Weights of a small mixture-of-experts language model, trained from scratch on English Wikipedia.
Training: 285M tokens, 4346 steps.
Below are experts of layer 6 (counted from 0) of a mixture-of-experts language model. Rows are named router (the router's row for the expert), gate (a neuron's input weights, with its number), up (a neuron's input weights, with its number) and show model dimensions 80-119. Each number is 128 + 24 x the weight over its row's rms, rounded and kept within 0 to 255. Numbers have three digits each.
Before each expert's rows: a language model's description of what the expert responds to. This comes from a sample of Wikipedia text that the model never trained on.

# expert 63
It responds to: Pipe separators, line breaks and == heading markers in wiki tables and section titles, especially sports statistics and election results tables.
router:124144141084145137131131100138137068141113171138105104128097165125151092119111120129115110124135128172126114114122113122
gate0:093129114101131097116099126109121142132119157131165105136177118159137143162128142115070135120166137131113116155112117156
up0:174165160143161132082145140125151118129129104131123107122101141132090127128161122099162117135152142110122119141123121157
gate1:110118131116156136151091108132154098158122093119089117145112173158112108102129076123115098140112152080084118118156170160
up1:130105089116145117131140082143165069137153116130136149122118127130129153127144081123127115138120095155141127114137111152
gate2:124093102105144205095062122131109103171078153157133120146127132143131139112133135131100125074134124125083124124145145118
up2:125148107159115119171106115132099145124131117128083146143134117096091085209119098151121143161118149158109116148171104136
gate3:129133135136111144139114118136146094058135207148140111130105157134160128141127141122148114143111142116110105175096141092
up3:138145124144130099126097161105124133164143052104112144119127102127121163123149150158112163120103126132140143087148124157
gate4:131134163097131190116132117113111114083139114112115125121172116131121105159131090151140138147173096125184096149158161151
up4:126137092108098124090114157088151103147164147122143119127135158116102135159138128117085154153112148117155172119110116130
gate5:083160152111124153138158081151096156160151159140122128133099162146136123147147087111155098077147140126153091186144136134
up5:067118138127123177120123076148110124125154141152084127094131121132137108134139132072107146105130168106134121134126117085
gate6:138131079125135133156147125162134108140111132114130104160134112121121102136111163150132150101135144109137144118183135157
up6:127093105141104128102120131133138155151139120155123164082181181170133140111154144119142157105124192126160151109138162171
gate7:122171110123090133125112088128126122132166126137141130152105124136144146143140131081139132102121121114080082103111121111
up7:134187157105137101133184106147122119156143089086172151119133101054130141136138144132125101135121099124118134108080083123
gate8:163162145165117143143126097124176141165098109130119135133130127122137136141124099097109090070149147113109076087108118148
up8:130180117136135119124122127137153107113107155129124138108113109140138143151124083111179107105122117087111132105152124151
gate9:147108118131137108119146141117185150106125179115134082152139151156099129150145121112138132126113114182098129125161145098
up9:129132155124113112117109101121123164089149119126130136089178162159093109143179172100135144120074147146133121089135153111
gate10:150113120129127117146116135123161111105107129117143109151183159142140086142113144107110117092130112135124094130166118129
up10:118144139107152103111147098125116114173145098095135138160120106137104158153116162175155127109163118124154163138132146163
gate11:123136101124103144140134140139128114148110140154125131137116126145104147143147148130147123134139129167155120089159140139
up11:119098150134134106151165135149134153153131163147144098168152132138112124101101157133159120133165099160084090107134152147
gate12:189100114134152096157121125112119108166162143094141112146154139107155082132111104109125142109131121114121136126117107120
up12:123155136148080144109152126103156139103106130128111117117113103141122172135132147137119123144146127144146161128137143125
gate13:121139139166131116148101155159127127087121147107104121117083122151151121140136114076129118136143099160117093112133126119
up13:147151143148121125104119115116086142148125121121117115102127066125165131146152129141145147133102139149136135120105109126
gate14:154090183139154154141139102127104087110134127148174166152123124131114135081159161092160122103118093147142093059130169158
up14:127136095133088101144104130069124137155162120089103120124143120128120101133114118152098139141126137134070146159113116144
gate15:131142101137133126137113098145118168143104123125162116121105157122116152173127135092104186108151148155138171150118115131
up15:115116119097097134176121149169161107128155113124069141109128146123116126160120103133093123137128152134135117075157120110
gate16:156183140140132119142147125102118134160126077105144143153130086117144104122151077122124142141142155121099077114139151109
up16:087147145120137127108135164112144111116129145163154136117158126152116136128120102099096083142127110125112115135139119134
gate17:177161116128118168131123101111130167109130140121119150118153097119148150131113122143133146092118159120127141085108125121
up17:147135119117158190125141090127140105062111162167129127097139144135131168127140095170127102115092121146101123124117108072
gate18:109072120094122113105122168135138093134122115148079116127132137106142109139116127131108121155149138120141152089120117131
up18:107092083140112101143150128122134128097136153089104121091132141168098128101145129147142127093144119161114158157108133118
gate19:140105143159174118117149101082130129137158128137120122108095170152124118091158120118114143094142147112169089144097138146
up19:092131107146108130103130167173131127147153159127142148102148140126106155168109119144126126121137162118140165134127139146
gate20:152152149158100103143126146095152106106111122109149072167150147124125103112150127109121125127159125140132111135126134138
up20:106156103108088150136120130083141100078100152129128143159143153111108121141129110121086105164131111121119125119152107135
gate21:086099153140164124142149109136127129138154142145139106116106132139157175129100110109112136084123134123152080109125116120
up21:107111141128098063134118127154130125126118112092093088162167139139138114135156124132161132171147096136119167163135108125
gate22:122135121097156074177099124055109125120092144123112110148126140130169175148115113146111131167133132148124126123161120116
up22:105095114144111127143154136173102178131164125145125140117124091137074132142147138118117114126137134107147115124131118144
gate23:128136141120103142130160107153154139090109129126138128155080147131116137157123128107139099131107112130137129113149122107
up23:061134094110153151134127077166134149152135160134110169120142115099127122127118117099088142082114127127165104116122106107
gate24:159138103148137144175108109143141144119130144143113100108133123158164149118128161065129096113096104119111126095142146162
up24:087105142114117164182107087164148124102117070145126081117128119161150136114108092086152089156120101149128136083128134152
gate25:134148110115120116101147107143113110138119130137167126134140162108094136100136127147124143118121150144141069099134118170
up25:123093143140124129143109169156158137120130125142114116111159117145139123118108154145125106139125102096175188129120151140
gate26:135083154128127088138140107121117135109139121139118119093089173154143137114129119122109105132135140142103120091100152091
up26:149074156126183117121131113141122136154172103170111158093118100108128103156134096129093152116123160133093171129118125144
gate27:114138186111116131066122140167150143141100102141130106083147105178127149170145142145093155112134140115141141148120112126
up27:111126140120168125139094137089108143138104132112177136128121124134108122110152102128166093157163151146135087139100134153
gate28:163121127111107109115116118110137094148128132092129129163148112164120123131148172137128102132131126134159106137121124186
up28:156143100098119096141151096130141098184091169096107107149111117168089139098143150141138082117181121146168143149123085163
gate29:112143115130107104144083147166180101140133129141129118098089134181142113124127134099092109115152164092116120165113116102
up29:116129136134124078111090111189147123111138088109162107129149193137115152083146143089127109123123115124113095125138144109
gate30:158133127108068157115112134102095104128131083156148137170137133109109114120155122142100121132129094097114119096127144141
up30:155132131161148093159165149156143107142129147130134168104120060114158128146102113123146130158119137122091132111141108132
gate31:123121107126118109101134162150130133109146151139130120124117149116116099153126153136062105150144121134125124117127150117
up31:127113139125138124169126151112109143136139094150132130146118174141125113122112123141114154117128130167092162098147124129
gate32:150158138118134102162103135106125154146132109122128110095128132128162135116079138126137144144133096101160138103129125129
up32:113132114148084140102098159136113128120104143109128107135130152136111119123173138115148137130102126125102157142099146163
gate33:144113089168122124100157123140115147101175133112107101088114124129194141153125178125123113131159166116104154167116121103
up33:130119124137113112125122180115103117100130117120133149138096104165166090147121145115127143124169177117105126154160113143
gate34:103125144118125173132092144103120116131153147121093134102149147130136150123133143112128130129161135089127099130138105106
up34:159160121144108113105137105103161143083110086088142134126145128151086120122161091092133148114144158151096128147136131129
gate35:138152135140084158127049086159130118153110141141122112134109117109153107122126143146132146091153165094156104108112121090
up35:154165122137144165136125126116127117124110113107136091115110097165108096126131179111133137201122124117111127141139109103
gate36:101119140150080140128136144106138110143134131147148123136100135137091118151142117117123092118123133133097111143152175122
up36:116087102127104172166124115117147084086120105120112138134109164195073138141118141163130152108119126095126187180097119081
gate37:105142158130184149138127127139117103107120131147114093157122153150132100090106133126101112125152146133081089139142127091
up37:134141189137113126144134164100146141101096135094106111135104131120198173132123126129113163149080145181077115152117091091
gate38:119141121097122120127069146152163169110136132157127067181159130142107147128112147165095158092171117126155172106129109113
up38:108135135144152117103077157118158144119116108140158107170103098140135127123121162150128119123138092163178148140128080112
gate39:154121139118124119127141147121116089157126094114111129125117137115168121161118106093114115117168128103083101111130136132
up39:101104109114095144139165126093116151126128151118175115135124157130121147136128115138133100118173138160101093119132143152
gate40:148145167121143151112152152111091139140142149119134139167134104139124117154133158112135142102169107166148113090157137136
up40:136118104122146151099113177140135132130119107077084159117121124076119110127153136107117123106163128108178117107107143148
gate41:076124152100112101093120131110165118148138129089095116149137150175130089111116154158132163128115147102127124097131143094
up41:197128133146137107165130128137081117132093127166131120132126109140139167136147090099128128138142140096133136113136132153
gate42:130098093126147127134108110135121108114180130137100095143153124107129152137141126118098157125162116112139151096160125111
up42:121160152143149145108092185089139162145097124089093124118118129110112157171146062123081083112108173080124091131125162161
gate43:085110122121166117126064128131111099155131108115138131089150122112139147145101098109100145109072130139155149132123127107
up43:130141142116115132166130090135147155134152125115150112142147168114128143086119093110147113110122118129184103126166116115
gate44:135125105118113116097115120149095121121159081173135117110112167153122126130130174135146159107136116130105127152129130116
up44:081152125105097123123090132155110141130143153130107103094142118151112109122122120153108130158116153134101129183101142141
gate45:124124116117128166114158109113107119090112140140099123125146148124150148122089119165101117102115122103128128113151119117
up45:080118134133137142169123142143103179122146102090110110129120118143132125150120137124136133111161124145121130127121108129
gate46:124078139129127169089079094159131135174154143083189084104151141147121107125148120123114115072155132163139139092116168125
up46:099111110131107069112141115105134129102124159157107156148117160145130120145174150158149116149146116147111134147124140112
gate47:138139129087134146171121135168148070099121108143101140148116106114151092104090130138165091111127137150131105097127121147
up47:172138104130105115133149120108143136140130129112089140105102096141183118128122132174136130130167109123144125106174140165

# expert 56
It responds to: Line breaks after headings and article titles, and sentence-final periods or closing quotes before a new paragraph or section.
router:106140176128114144127122116106170130112129143158174133113144127147118138160168132132135121102163146154118142141120100126
gate0:123132160158149124099156135149116122134115087140142108118137131110142179121138119115127123140143150099101128127123145155
up0:156147079098108102102151134134131128160135090122140135130140146172099088155083156138142117114116139109103096132130124148
gate1:144114164125126143106124146118135087133122078137178104140134161124151153093199140164106134179104151118103097087166133115
up1:111134133119130131129073157170137165124155142147117133116109116122141121112122083097147161090140165143172146194108134120
gate2:124176118140158094120149123133155115097113117096111093166118131122137195128139127086132125128155105138095075094130133156
up2:136103118142134153125188114133101136159141122118127133160137176157109145118102149180122135108118141098110099135111142150
gate3:111141091123110179085098117099142097132174145122118121118129101116137134136100123125113135103114093139116131151103135097
up3:098135165143115143076139128118117107109145117100138129098117150134144164161105087147156117107147121161126134100109119118
gate4:175117174126155146138134112106121103116107139163123110160116160166145139115123123139134157132113138151144155134127134161
up4:158138104155102178174158110129108115073077133181113134098110127131085135177091133139141109173117088129076149137101112114
gate5:124130113117168138115076119151117131119152123155148140110145137135102125094137183134146111171145201138120128173124122119
up5:156100136121162116074072133149120161103154131134138124121161145161119155074141161102135100152121188135146142142127137162
gate6:086139126129102133098080122077145109160155151116093083118089114114157116172125110091115184087129127098102140126146116082
up6:146149152101140094189160118123109104114100089157120118139122128104101156103130123133168132130137153148105118113124147194
gate7:114155114125122137105174108146115119093146127165120141121092157108103148152068099094103114147160113143128139110122127083
up7:120096102127139133172109158133148145163098099130139138113138116148134122086159111124152088102126165097093121146132135175
gate8:122138118121118156112164126108093164123115125087095120106114105155138121128114101135114117089138122118143133116131141132
up8:162112135111142150141127121159117125127089135129116134123118123143136105157123089178107144110118136139091120136154119136
gate9:144122111161078161118142138126129102102131110095103114120101130154121123070113099161116133123156082142064106114112147133
up9:126145150096123120151133099091132094133137089127130119164153115142134138121148142137119113121089103102153106148124151129
gate10:114135105149133107148103136096139142120110087139160129174139142155105137098128125129095125123108146120093114124146137132
up10:104160113107136148143129127097109135141137133125125134156122136117096153126150123122107124102094121146115133106097118129
gate11:136154094118144137126118092144189072116085147120118133104083138075114109173108103153132096142154077125088114120082111128
up11:104112092130156141106122094120125095098123127122159141107168111114092147117117174151113075156119110124079123160113126149
gate12:120150151093131134112127111083158111121150153123134134149112115091127119105133122122115131116158144123114096116156138150
up12:127091088145139128155114132166100107133105082144136130119149116116115167110089159110095126138096110115165105118066121103
gate13:095141130138146148094144121166136122116146129120123103149145136164133180120127082112098149152098155139095118089160140129
up13:182133108129112137161071133119111135116118119076150119175107137120145117149139145097181135142108135087118112123098143144
gate14:163161146121118107073136127136124119116101104159140133143132112135122118170104119106144166139163177106122188114130128168
up14:130183131149155090131156127157134114122096112127180134124163150128141154125110205133146118166083155127144132101152129134
gate15:116132131178107157113176128101143136099103120121183120148097129172147119155111094112112105103150105113072149149116117125
up15:096167125135123175095152139078162119112126084128174116146119110157135095157145109132103114107180139100099116159110106116
gate16:097128127115133101103102122172106122160156130080133110161142144134102125081149148131100082087107129140150121094126140132
up16:120153153145154141125114119137130116139141155115115106119129130119152174098111127158103123105123102157136116134087136076
gate17:130109148113124161126113102142115121126119131124118127119096158135134128133116149149146124158152153128044157080156127143
up17:140121093074151139133121110147097115150101127116134126108110156150098155121119164085135090132111130154095118116133130139
gate18:134105157149146106139068130146125142147124153142113121113130119099143107080102139093129199104103085122153106132124138102
up18:131088165144119127083065150122125120136146164104154114125144118106108110136115175084139141159147116128123154154083117133
gate19:132156097129143144134161119104137145117088112120106106110112145158115131146132119115098114148132129118135129156142110153
up19:122109119116118124107089174160113141095155125142089099093133146119137155130140111129159104136140111138092136094170126132
gate20:122168134126133117159100119119120114151148078137111066144108135149149141167082076144145122136120152117079074103113139126
up20:164125123127094091118078177088152142143192145122135105131113130065172138170098114156186083145156155118107143105153142089
gate21:106110130158127123131105115171131123147149081104107101114167168120137109121141110139140133093114152086114147097080142062
up21:109103124142154116157128132102140110123160200158143128093120095108114123060169147099074082109144134149104109121141115142
gate22:131143161113127130128097101136116157103128120114119112121149107107134135110153113134109139108114151131143138122129146126
up22:106126121149136127128127115141115044139162146100136107141115134097117074153114134103157137093137124110107120129095127119
gate23:136150157112114082145107154077120109092143058117109127123163137122143139123133154101081153143087132117134116125130150073
up23:126153134106132117134094129126104110169147159082105111121109132126104112133172074091104123094166152106117123182120141111
gate24:123150117139086080084125129161113110128086107093118126146160135103167125177096107114121103129147152093156149120139131151
up24:135157106126120165168100142091139138148146174123096109120107162141108125153114116210169151137163112129098134156160120109
gate25:164150149179152143139211097136108150105126120103140150150148138124150129146069102215132173146182107134137138113139141161
up25:171126128108070068115114148117189103150090103121161139170141131142193162131136113099097084092128141097131137163113130176
gate26:144113089120117112166099134155096119176110124157128126138120117113138118058163143171125149103116131123171098126197127114
up26:129135151102124120122143112119129137125132109120167133117149107148142146119093112107100113111128118148092127114092126145
gate27:114125169134152093143072087134148130112121097124116125153145065096148100138107117153130164167133099136109135128138123149
up27:108136145103146130126113127118147062108114117134109120124126109132181113157113123150125122111136087143115162154158116137
gate28:118094143138086148112115107133147134158163084095125115092153133149147110130129145176145106056119142073136136095141144171
up28:155116164145108124143120149081121106124127121165151117157133108111150167196105125141134091118128162112097121165133142135
gate29:127139135133130129104155092158105169177120086074132141171165108148147118137160140131113111109088146113132081095120139122
up29:111112094120140113159115145123132115118156109148108114123104165155111158124102105092129176101136136087145116163121160136
gate30:136104150105119164113131106081122113116139114129152111122139104107145098100198141156123155134150137127105127082168144101
up30:151126126157167173127167111149115137129108167141119147130120120122115157128065155127160132135124133132152130135125146152
gate31:142135117159132126063168122154132142134095098109105100185103135121116141134134126136128108089114128149110134066123139081
up31:148173127114123113114133127107102153141122143102110156143131100112155112117140168156123190176091095136128104147143122091
gate32:149127093165154141131098143143133102093122123080139084131142129127140132125101162114106110130124143130092138157131162112
up32:111146112105123132139075135127178147099131127116148137130139105127136081110148095180128137136122101119126103171087108080
gate33:140140117143165119112133161143163115100100084109121138154155089132165144103158155154102150102105183123153118126139156100
up33:171158116163128154116132092116133143156144121162144115125081155088135117119142112143126105157154115142087148141140140127
gate34:139145170158099093108141133077131171169111096103148108142107121167153157111174093099146145121101126152147142117120125131
up34:137157182134133150115158144099130143110129125147085102112104118178114149141149070137143105107115080147144134121134121102
gate35:128125101108140145116086118153115133109169102093089107140127109110115092182109158135149189058155122127120141131120101108
up35:122097155137168088113152114132100072139137128123123124140134102133131107132092139112133138159121139148139105101093127161
gate36:125136093113137130153172127150127140114097123088125151148107141126101124133135146114157133130154099160142149088156133122
up36:113124101108101150122097107099102169147167156171119115125152136134141117107144142131162076093122163131101118135121128141
gate37:106129119082164123159140133156151145124107105121094107161132141129130115142137147165131131130104164139145083143122141094
up37:132153151117107155159125201118150120112064132101107119136117141161170126120136100186207137126130115131109105163142123165
gate38:105120153122117077096112112185126120123113136131120092154131155150165171150145113118114160143119132162135146141120127120
up38:105155160117146082109100106160145112103103174160099102124138130152147154173129111147123150131122097167150110139084120123
gate39:171096112175156096133129123120107145149153126157126089121121158110137113111158135153157166107125119163131091178136127096
up39:132116147136134098122074160123131084134165127124126119125132115101161155105093123145129179138127116097153128153138134138
gate40:106092118162092113112121126078129121136113163114109116114161130113121162095112123150141134092093144135149133134127136164
up40:148136123104142099176096095140154097099142114132120112147131109148178075111148109105115137124117147120100084156111134139
gate41:152118156130130165152145084139114145100133113144137135143113141157140123119169104169105138148124163120136118109121133100
up41:131140096124114186147158087137132117104135147112109128155145147135138150132147111125116106145148128133133142135114118079
gate42:097146122128112145144156125131124164140150133097137132126126130126137123106163139172132090102127118127125081152114130157
up42:098144162092185121150083148144148106090161128140130132106115117135163127141154136128144122106131158135151087147106108170
gate43:116119110124142146144149128116157137166121116127117131115061110111089081154106105119156155122169126114099146125105118147
up43:112132107114130131119127078149119096089148180098127132118152159144094152118091188180074125157107117133144103116127132073
gate44:119186173147103099134089124120123143129144060127110093102106122137131118170146131122127142080112209129152099168138173138
up44:141112092160144113131179146118143148131123149126128133134075163083086198088117138122114139180135058154118139125144106087
gate45:147154150123122086159120175115119140146097104138131109166122111142117163143157157141106139147119134115141175113167144127
up45:096092099149074162112120130126099166104118167064109113175104128114166119147107071115150117119130084110142140112137139137
gate46:150176132102082134132122164148103143135116113149111132152121124170105114118124182095105167167128128090179117074125134122
up46:131125106098121152113161097128094113114146099140112108159149108138127107154131141168142124129138096159148165070145140153
gate47:137147125143133119141104117083154114143118127147117135118137130129165184126140133123158088112178117120124137128192151125
up47:105118106154136126143110093166162128110099131120117130129154131140137187133124113154144080102174095124141120151156123152

# expert 51
It responds to: Line breaks, periods and opening quotes at sentence or paragraph boundaries, and sentence-initial pronouns such as He, It, She, In.
router:129138166154164150120123099097141101117143104108148136132154111123127110169158134128135105075174184132149104145137148117
gate0:112104097133147129073149123139115139145146096114137148123129145137119176100221155150171124094121160140155107117115160183
up0:108123086191147128048127104113140078142145124085124140114120140141125150117207128155126117107153193136128109136137140158
gate1:137113114163135098167119100131137137093098092141147112142142149126150123151177110128097113121137132169122111162155161132
up1:128149143144156155162148149121121103131148141124131129177145166109119096205132128125135119125146133117144119145136141155
gate2:136151131136140170101099149143134123141128154121112106193153126129117100129074136136135113125124140155115091092131168143
up2:108158117113112112156132139107134138150132140116082092151099144119120145114117120141116163128097124160135151142134124127
gate3:157099134109072147112112105081147154148116160107153120144103138115119115137127139133142114111128118155130121100138155092
up3:147134124138062109129099129155143132101109124133172108131114133128104106112147136091137123111106119102108095190149117098
gate4:169127134138126159096086120098089153167143135119160130119105169124110106120130127092146136130192151097162122127113152063
up4:177135110121133075137121127126146127139113105139158162138123152110142127123113147099150111091140110148115133161121121143
gate5:124107114150143136104140106134122102099171137103159116155124114130084141125178154132066150084123098130114152137114111088
up5:099145080133122173154111122137127127052147155108104151142109116117107129153123117115117109074118129154085136119162122149
gate6:092166143132127129166164119092125106127146091154094121111148187178161149132134141099140136161137161068151105172107152126
up6:102149112107138145171103122149160132088122094181128150148136161107174164106167152151138128127116178161152095131159117108
gate7:135158079127131167138143143170181141131143128149127134083127127159117128146109118157165121139109147149107101135120139093
up7:125123065090126149172104102111127153145098160120091122116078110134119159111129105132150166114119110156076145105125111163
gate8:183158140125077141111127084123132133130128135082113130102135122211137105194164089145129161081147115122147158113144111127
up8:126089136148143099126118126128110147145115145125114162118152139187163120113154122125181145094099079127106117144162123138
gate9:075161205134168115173124112135156090081117092123138137126188119134150151146122123119127124167132125139107114116122115147
up9:125115157124109137146095137049163084109080138135174123127145146083122091098142100091133104108093102122119143115114130137
gate10:162165140141130128119158177045145102095128120137146116155135118113117094134130139088106058136160109170117112138145141129
up10:128128180160104169120140178168105130094114112140139116112153125146122117156156152111123101116158093121114104126153126128
gate11:129119111093074136125092164126113156185150176140095119135108154102131155082089127143124131122121167113150122124099166161
up11:123065128079129137106136141124119124163163116138157173125163127099082124151101147147150111137164156123157150144137118141
gate12:119096120106106162144144115068142097117119128151137116141148117109150134145114111129103090156131117120052134158169127158
up12:095126143132100140129086117133157168071176171090149132124105116138113111120179123133191123155134079158137078131140088102
gate13:117108127171134135109113141110114131111145061095152095137154122167158099124140113151109089089132147068117107151104135102
up13:121147186157116131126138121130105145131147077109153120146150106130146125147102100109095129092137158132139108123137158138
gate14:146149084156133097121139104127145127165141167127120095147137142148174100142123134136154144113085107127126098100158171096
up14:120142123149107097103134097185133110143161159117117142142169139128132086180151082085155097094133089086120178136154089128
gate15:091161106164120143111108098107097120126109121088088111116114169103124130139133167130121125152125103141100117148127123115
up15:126126146127149125123116105096113135104115111097123126130110104112131119156181124140136144095077162124137117116067117110
gate16:125111099073105105090148101109119081119130115080134125126123130157107071146132157135151115121145164139085159129109111136
up16:134116101137149127112153135108162132125153095115152135132122126144138159125135123166107136098124165120172181174084129089
gate17:117111137155158123135114085109129134132152178100184113088166097150150084135143093124159091090108110142109131152102146101
up17:151123127123143143138139064131148164135139138137139124092154094153157102101132092168130089079134149129100094150121145136
gate18:119158163167123119143099141125138133104120163113143142112133159105138153125150122101164119110152161118124099099142143156
up18:150158135118047090116161134141109146145082117106118131153165112126128124116100168108106123135134115160162177164158136139
gate19:114101144141160157106158123144123171138145103136136135120080132142139143134138103146160133164099170123091126101149134106
up19:143139118099099121116151117151130120171138113140100135116147131134142138118168124121131169129109089127169128164139105161
gate20:115160162153145126159178097074151150093129114124097124112114117117110136137114098107147157069094153120115110154151155124
up20:138103095094118150101144167151115131121141153145136133100120126126143141141157161119131127173111098121164174131113096186
gate21:102181172097117099174148112122124190134129104093070119123136132094096139194136111147186116132092173126151081123112167128
up21:110134122106108076158111140116111154114106109123133127083122169115081118158130154151164090125081142125114099158122148150
gate22:149130133134074109161136127129105121119136100126124159094144117141145107156161106126141083123160078107140153119181121149
up22:118094125126141137091182122108136112161147130130134153150110135156122164112162132097120098093085169089138135114136123145
gate23:126144154148165153161074132139143122135144144121075129116166135170133115134153107151157146166133172120133112110117148130
up23:085123091101147119149139152068101129105156138120101131103128173127096164122079109116156122168127129167089109120148136187
gate24:124148146167142126140117128143136121108133115132104106140105119153123111096162120177187136100081167090127123090171106126
up24:167117141142119126141142112148095142153100138151128091168129119167108120154135131108128144129061111112134143122143172133
gate25:122129171129145117144136147096178118099129124134135121121129112124140127116149104128126138090137151136119124088139116120
up25:144112152124155129158128141136146162131108129169186124101148108125134151144162139086105149122126117119130046141126120160
gate26:145095090144124127118130131112149135081127116131125146150132103148114118157119140136121113120126099142108103151100130137
up26:118145136111116111137139146135121118131140099103114118137142142108115126127095148074155125184099122144121146130168113153
gate27:173137145152110110130108097101160120090175114107129109179134149135116079119114161084098124164153125157140141087153152109
up27:119121134149174085166185157139121108090106093112169129168119095106127103105126131116138102081088146116127141129116142156
gate28:122102109086138155084125105097118111131153127128072099153116137151122159140131132132106147144146181125136150123139133129
up28:182124100119094117077105166118139083203129142158163162141138096107123128098102110087145112137120139133128121085136148154
gate29:168122155101115106120171155101153070108146077109151128123152145190103138100123143127172110136137128143189117108125166115
up29:160076105150157161132101091109141115129147119137158152144116124110129101148121116156143114094118141153129119123150128131
gate30:128075135142124125162161155166129158119127158091134112112097101123147082138173159156109159143136136124111125115090152179
up30:126153079130150109114126112107152123103113144128153144119124121150097127098088135092185106140105108135161175131112101134
gate31:136105148170113166133160094149136129145108112111126131158167122139141087171156123124123164119116143079137099131143136167
up31:053141136160112156105142105097136154142110096148114144154156092108118124145134176135103124134125147094137138123111165137
gate32:089137149138119140141136110115165085086125182122110114146114159140102113145140109109142202119146122171133136101107123140
up32:122128085116116142148146071122127114119155174154113133146114117144129144116147145147130121119149119106139116120127137109
gate33:143089105153113157093175120169098092152168133108143152139064111089125089130128141098096128100135121082133174120090128147
up33:112131142130140097115095144110080120160138119116107123117127131136137106118134111111156147151110146121139102109141163101
gate34:135128117126154100115104132107118137071145154148073113148112127144094124109144119155145182084104131108114055133150100131
up34:165150082133129115135065140165133102082104137111143128132138114093125123117138112137106111154142074136097148123131122113
gate35:094145168132159133107105169064097107128189110133170109139149150116087108153174131123169125095123141143127116110114137152
up35:136152111152153117141108164068089089123153098134130102134153115105102115126115159143154120097134133097131132121164136165
gate36:090142115124095196097119087094141110096114139119172142111150117126118145174102085112145117138162126130116101092118118117
up36:156157115185113174095165132145147113129088103129157109159132111086122161175137090108150106096135120132123127145128120107
gate37:168121167099136133139112113099105121139130091092131119137134116146130155174103124085131139088141129117153128101138139140
up37:155105139137119126139119103098126130126156117137117129158143101136129147099119137140131145075160089148144114105140151136
gate38:076143181117138116107155095091128145100099118100127128128149118144098107155145118166145107124155143147103105123100107119
up38:149093139133121105124116174129088123141136139108131130151141121114124139136155147096121178112097141116146148161137139173
gate39:134157139114149117155150120114166115124117147163145127123128148102088135133088118130107142123120139123157055075162127078
up39:120108109085133163129127132128104172152135142156115098126147162124148108119155128183135131092133184113133118147135149154
gate40:090133143108146079147100084131136082125093102129138115122148132122077149127082124141118131131120164111126125105161115146
up40:142149107145142166117112152117112080124082121167128128100137099133126152093091149157136118102118078132166150151135155120
gate41:102149160138134145118114125157182140125093167139096117127139098133158134155144082147111135116145098138121125110111115121
up41:128094101147118178165168109069124117118159133134174134100139101132092089110164137144101088136158116112135105155146140157
gate42:112119154146086112172132146061120060098120101155166162123182106129127094151133144146158082108121111133128133155146133155
up42:126101114143129123155189126150159136148165124150138156115097188169107186127095139132102138093133118117163151142106124094
gate43:107104150146098111146156155159107143138134156106122153135110132135096165105137173133132141114160118155153107113125140130
up43:141140113110155153113124093137165099102115132124109097156162147135110142124093094108106135170115115161104182135159116167
gate44:076116149112099184127144120116132119122145192107106115151140121110137128156093097167129140088170137121135131119144111141
up44:123091151137119134150102148096110170142176163158125130115124140113080134132157146109148151169098141127121113142116126097
gate45:097134133123115168124126142090159095107150128137098121108131112148122110111127114134123096128152154121068118148166119111
up45:168153136126125073121134124163120156144105125138123133172112137100150163180087128110124141112104170129165127117130138148
gate46:129158192137114113159120126168154140130098118133178132150131110138167145192108110086119126092153154154144094165173150111
up46:095130141138147083134148139131132109170078143096156136186121140113106120121135124118095131112154135156132139149147160071
gate47:111147138148111157100083113108120104092152162123151121120138129142139104098193135167142132110140119109134125120105124131
up47:140152145142107134138168092107139102129116119099115138144147128126138120117133109116128095177126106135104172124166147147